{
  "experts_per_token": 2,
  "d_shared_expert": 0,
  "hidden_act": "reglu",
  "router_score": "softmax",
  "lr_router": 0.000267,
  "tie_word_embeddings": false,
  "learning_rate": 0.00734,
  "batch_tokens": [16384, 32768, 49152],
  "max_seq_len": 2048,
  "dataset": "wikipedia_en"
}
Below are experts of layer 5 (counted from 0) of a mixture-of-experts language model. Rows are named router (the router's row for the expert), gate (a neuron's input weights, with its number), up (a neuron's input weights, with its number), down (a neuron's output weights, with its number) and show model dimensions 128-191. Each number is 128 + 32 x the weight over its row's rms, rounded and kept within 0 to 255.
After each expert's rows: "gets" lists some tokens that make up at least twice as much of what it gets as of all text; "mostly gets" lists some tokens that are sent to it at least half of the time. This comes from a sample of Wikipedia text that the model never trained on. Tokens count by the router's weight.

# expert 10
router [128 107 133 132 182 111 149 100 154 101  70  81 121 102 136 105 121  48 143 102 114 122  59 128 138 159 164 152  70 128  74  89 133 135 133 118 119 183 101 111 115 169 122 120 134 161 192 153 121 121 166  78 128 131 147 144  77  85  84  79 136 117 134 105]
gate0 [139  93 184 124  69 129 119 140 171 136 106 134 131 131 155 111 134 134 118 123 163 167 100  56 164 134 109 148 169 141 133 105 152 174 138 149 155 138 130 102  94 239 114 150  62 118 180 123 131 108 144 141 224 138 156 106 102 171  92 147 142 113 110 126]
up0 [152 118 134 191 128 138 160 164 124 182 131  53 140  73 146 143  77  92  56 131 149 113 142 163 157  99 102  84 146 198 103 136 138 101 123 119  96 124 109 134 139  73 138  85  94 145 169 144 108 149 136 147 102  83 116 159 193  88  91 145 112 133 153  91]
down0 [106 174 162 150 118 140 109 146 151 114 142  97 130 138 190 169 153 167 130  45 109 138 138 190 113 111 135 107  42  66 131 134 100 109 145  58 138  90 129 101 119 120  60 117 102 105 115 157 154 131  99 158 133 114 115 118 136 132 115 144 115  55 120 152]
gets: ":", ".", " (", "-", " by", " /"
mostly gets: "(", "{", " $", " Coordinates", " 3.", "′"

# expert 12
router [140 156 149  68  95 197 131 130 188 152 151 195  98  81 143 127 113 118 102 154  97 155 148 136 185 125 108 123 128 177  68 180 116 144  79  92 140 156 150 108  32 134  89 107 165 109 117  94 121 123 116 113  65 179  82 123 167 147 106 188 123 133  87 113]
gate0 [111 130 158 162 136  87 122  68  58 141 121 133 103 133 115 101  95 138 120  93 128 156 132 116  71 155 139  97  49 103  99 125  85  79 103  98 123 155  46  95  95 160 157 169 125 164  97 168 129 122 143 152  95 105 143 157 107 115 198 164  99 109 154 129]
up0 [ 99 164 119 153  87 167 121  99  79 176 135 126 217 190 136 108 139 144 159 160 128 161 167 154 102  73  68 134 137 139 158 119 128 178 122 142 130 152 114 152 141 131 144  96 161 167 130 115 118 136 107 152  96  94 120  93 125 135  98  85 133 143 151 101]
down0 [136 233  85  87 104 113 135 113 186 161  47  99 135 124  93 133 116 130 144 112  89 126 170 107 185 103 177 117 176 131 189 139 130 128 118 137 121  68 147 146 126 147 144 114  93 130 100 164 143  93 108  69 102 157 130 147  95  61 167  81 189 112  99 150]
gets: " of", " in", " to", " for", " on", " by"
mostly gets: " on", " for", " after", " to", " when", " with"

# expert 3
router [129 164 135 114 165 167 111  84 126 125 112 110 192  92 143  86  86 103 141 157  44 164  94 129 177  95 185 143 104 119 138 126 153 183 181 140 142 130 122  73 165 107 174 185 146 160 144 156 121 113 119 108 135 115 158 151 164  88  86  96 104 166 106  76]
gate0 [123 162  97 122 146 107 174 141  92  59 110  81 142  58 131 137 121 146 123 149  97  99 137 130 130 171 186 129 190  96 118 121 181 113 124  91 102 134 148 153 143 148 121 196 137 132 100 145 115 160 122  99  63 146 108  59 143 132 106 120 145 118 135 169]
up0 [147 102 146 102 106 167  59 115 112 186 134 164 197 154 133 118  95  92 111 166 175 129 128 107  96 115  97 126  46 140 116 113 132 106  97 127 141 127 150 120 113 135 139  71  88 128 137  91 163 110 110 139 147 131 172 115 118  77 145 146 117 154 173 110]
down0 [125 175 135 121  92 103  88 108 114 133 144 117 155 194 214 135 144  71 117 191 119  88 100 146 158  52  99 140 129  77 106 161 126 137 121 127 147 143 162 125 164 104 116 173  84 183 108 156  87 134  64  92 133 121 148 187 125  94 204  72  88 152 145 159]
gets: "\n", "==", "|", ".", "===", " \""
mostly gets: "---|---|---|---|", "==", " Preced", "\n", "|---|---|", "==="

# expert 1
router [152 119 134 128  94 173 164 148 123  64 145 117 178 177 109 114  93 149 151 166 173 166  99 145 114 131 102 190 137 127 143 117 128 183  59 155 133 139 124 133 127 173 108  95 152 147  75 114 186  98 116 142 146 186  96 105 120 138 146 146  88 146 138 132]
gate0 [137 122  85 113  72  80 134 138  92 170 152 102 103 160 119  65  90 136 103 141 150 122  93 134  75 176 126 137  88 151 125 124  98 108  90 121 126 128 165 171 156 100 135 117 113 171 106 155 152 139 100  96  59 102 112 104 160 177 128 170 108 122  96 159]
up0 [134 155 144 146 142 165 108 139 128 119  86 167 119 144 150 136 176 152 147 122  87 175  97 125 199  88 147 131 173  75 149 104 192 121 143 141  99 143  63  89 102 188 134  98  86  65 105  70 106 107 134 104 163 142 100  93  94  69 112 100 156 143 142 119]
down0 [181 105 121 135 143 122 106 143 134 115 109  76 120 149 115 193 124 119 110 149 157 112 140 141 111  71 163 143 158 126 128 129 171 137  97  84 147  74  90  89 123 139 157 131 123 153 139 181 174 169  96 117 117  91 106 184 160 100 151 138 113 156  99  71]
gets: " the", " a", " his", " The", " first", " an"
mostly gets: " his", " first", " its", " new", " their", " this"

# expert 5
router [122 147 112 120  87 171 138 102 158 132 107 175  94 124 132  85 138 145 123 126 150  99 177 133 138 144 113 118  95  69 148 130 147 143 174 161 132 160 154  94  96 140 102 122 141 128  89 140 130 118  73 147 162 177  80 138 182 130 118 177 100  82  75 137]
gate0 [124 163  94  90 207 173  85 115  95 171 127 105 104 137 157  99  53 123 161 129 163 137 138 112 140 169 160  73 115 206 126 138 109  79 183 175 150 170  98 118 103 125 175 178 120 155  70 182 136  94 162 138 160 101 167 137 140  88 138 101 123  82 156 216]
up0 [171 167 186 131 119 141 141 113 169 155 141 103 187 189 148 116 164 162 107 147 148 106  46 123 155 104  80  87 126 145 161  68 135 130 163 136 148 128 154 120 186 100  58 146 117 136  71 128 126 129 139 180  72 166 101 125 148 178 198  98 160 150 116  80]
down0 [ 72 154  88 178 114 167  89 128 187  97 214 142 103 111  94 100 129 150 103 177 172  63 142  91  86 146 132 173 132 106 118 173 154 121 124 155 119 141 193 142 140  64 129 121  98 131 142 126 147  86 139 139 130 103 164 157  96 132 126 115 141 124 164 129]
gets: " the", " and", " a", " was", " is", " to"
mostly gets: " and", " or", " the", " is", " are", " been"

# expert 6
router [113 181 110  89  91 124 141 134 170 150 139 120 103 104 117 156 145  86 147 145 121 112 151 144 189  89  72  66 165 136  91 130 115 126 172 123 128 159 138 159 163 191 186  87 139 129 192 119 128 111 124 173 110 150 164 142 155  69 195 183 123 125 167 138]
gate0 [104 141  93 141  65  73 114 128 127  87 153 185 123 134 150 128 150 161 167 134 127 123  88 131 131 140 107 155  75 128 121 142 149 112 127 212 107 187 113 102 139 119 180 147 121 116  60 130 146 107 149  99  95  85 133 133 130 109 187 166 129 120 183 107]
up0 [169  96 140 120  80  56 120  92 131 128 153 181 100 177 138 126 112 102 161 124 151 110  86  77 102  68 128 110 104 136  79 134 168 149 182 235 113 190  52 141 146  91 192 131 156 110  73 153 131 107 123 152 154  90 135  89 168  92 177 145 141 116 148 136]
down0 [107 119 146 111 143 127 100 161 126 111  90 119  96 103  91  87  77 148 134 146 145  80 176 118 168 163 192 106 142  94 129 104 156 163  80  65 174  86  70 170 126 139 111 167  96 142 127 131 147 158 128  85 160 182  73 172 163 142 149 148  94 131 114 212]
gets: " |", ";", ",", " (", "|", " 0;"
mostly gets: ";", " |", " 0;", ");", " 2;", " 3;"

# expert 4
router [134 133 154 143 160 120  85 127  40 128 119 134 150 123 137 172 124 155 160 112 135 128 120 151  85 123 114 117  90 145 170 167 118 127  92 155 143 140 127 105  93  92 147 152 127 117 134 122  91 162 143  58 131 163 120  88 150 144 150 130 140 106 135 112]
gate0 [101 135  77 147 153  85 100 140 149 101 150 141 106 120  68  87 129  74  77  71 148  95 134  79 102  95 103 139  80 117 182 118 183 116 146 117 117  83  82  83 112 146 128 210  95 139 114 125  88  80 158 149 165 137 128  45 166  96 144 144 123 164  88 135]
up0 [ 92 145 119  96 117 106 158 126 121 158 112 122 179  79 121  73 123 139 118 133 151 134 136 132 113  63 172  54 137 154 178 111 171 126  85  83 101 101  93 133 136 148 149 188 143 125 106 106 121 100 177 141 189 141 110  73 164  86 133 145 116  91 125 151]
down0 [167  80 125 119 179 103 132  93 145 156 106 138 107 161 115  98 167 127 102 142 126 164 103 163 144 108 156  68 138  78 174  83 140 151 151 123 111 167 145 150 147 124 121 125  90 126 155 179  74  63 166 110 129 112 120 105 127 134 112 139 147 149 121 136]
gets: "'", " he", " ", " it", " her", " He"
mostly gets: " he", " she", " they", " She", " them", " him"

# expert 14
router [174 135  76 154  90 119  94 132 117 145 154 159 116 143  86  78 173 135 131 169 117 123 157 130 113 108 188 101 134 100 188 196 104 138  77 117 155 151 122 122 128 131 125 156 120  65 120  92  74 152 102 120 159 179 153 167 121 121 104 151 156 169 118 172]
gate0 [102 134 134 120 139  76 127  81 135 125  92 195  41 121  94 102 157 151 181 114  87 106  87 113 176 106 143 159 142 109 137  73 106 164  70 144  41 148 133 121 136 162 139 115 155 133 119 103  78 104 109 126  85  98 154 130 134 121  82 153 172  98 135 149]
up0 [152 146  92 117 144 123 139 126 153 138 100 130 153 182 179 134 111 168 105 106  95 171 140 124 110 158 113 153 108  54 153 116 126  95 174 133 108 111 142  99  77  72 106 109 132 126 147  90 137 145 131 135 143 114 117  80 159  87 173 171 142 133 139 100]
down0 [ 75 128 119 114 165 146 129  77 143 121 126 136 154 125 127  88 190 132 146 155 133  85 137 117 100 108 172 129  80  85 110 111 137  68 147 145 156  85 124 124  88 123  86  93 115 115 159  96 164  80 190  54 113  96 118 134 172 126 100 122 183 138 108 106]
gets: "s", "-", "ed", "d", "ing", "e"
mostly gets: " re", " out", " up", " down", " dis", " st"

# expert 11
router [115 150 188 115 106 107 110 159 129 173 103  93 112 122  92 160 180 141 136 105 149 138  39 132 168 163 119  97 127 156 119  87 149 106  53  92 192 121 117 104 149 126 103 126 114 108 131  91 170 146 112 120 179 129  95 122 110 217 164 109 154 140 189 146]
gate0 [164 130 141 131  72 104 107 164  65 185  83  76 110 123 144 103 119 180 161 126 115 177  96  88 234 195 116  76 123 122 114 121  98  61 105 138 122  85 121 145  54  82 145 127 163 164 135  91 147  94 170 132 142 169 133 114 157 202 137  76 125 137 102  98]
up0 [145 134 129 152 123  83  99 162  80 234 165 114 106 102 179 153 123 129 210  79  96 165 136 119 170 180 130 183 119 157 166 163  94 116 109 143 127 103 137  85 110  61 147 148 137 102 133 134 159  74 205 112 115 158 119 113 148 165 184 152 115 127  94 154]
down0 [145 143  84 131  84 102 116 142 159  78 146 196 101 140 102 121 130  92 139 131  83 125  70 129 157 115 113 100 132 122  84  77 146 145  89 123 144 138 107 185 111 144 128  82 150 130  85 174 136 151  70 113 166 103 121 143  87 108 107 105 125 117 165 139]
gets: " ", " |", " 1", " 2", "-", " 3"
mostly gets: " 3", " 1", " 6", " 2", " 8", " 5"

# expert 8
router [ 90 106 164  69 171  62 126 126 122 100 134 130 122  89 123 129 122 120  79  80 100 107 116 116 169  98 118 134 106 129 109 116  90 121 162 126 137  91 130 130 119 127 156 160 120  95 182 134  99 152 196  90 120 104  96 122 123 166 126  61 150 113 100 103]
gate0 [ 90 123 101 123 178 119 146 202 112 173 120 152  96 150 140 114 121 122 172 127  89 105 141  79  71 156  99 105 155 137 182  71  49  66 157 132 127 117 141 174 117  83 127 108 126 111 111 109 131  77 151  68 120 100 116  80  74 105 147 127 108 104 124 135]
up0 [127  74  72 136 111 125  68  76 119 208 119 100  90 172 124  68  62 134  76 135 137 136 170 129 137 125 105 124 123 155 164  93  91 134  78  72  71 139 149 138 161 106 154  63 105 144 127 123  87 101 157 141 172 155 193  57  94 174 168 136 136 122  60 116]
down0 [103 155 125 143  92 143 156 151 125 135 113 133 126 151 158 118  85  98 126  85 145 127 170 157  87 136  99 107 108 161  73 181  95 187 212 113 136 140 138  97 127 153 118 122  85 150  84  83 143 150 138 113 166 142  90 120  60 108 156 140 152  56 127  98]
gets: ".", ")", "\n", "\"", ").", "\"."
mostly gets: ").", "\".", ")", ".\"", "]", "}"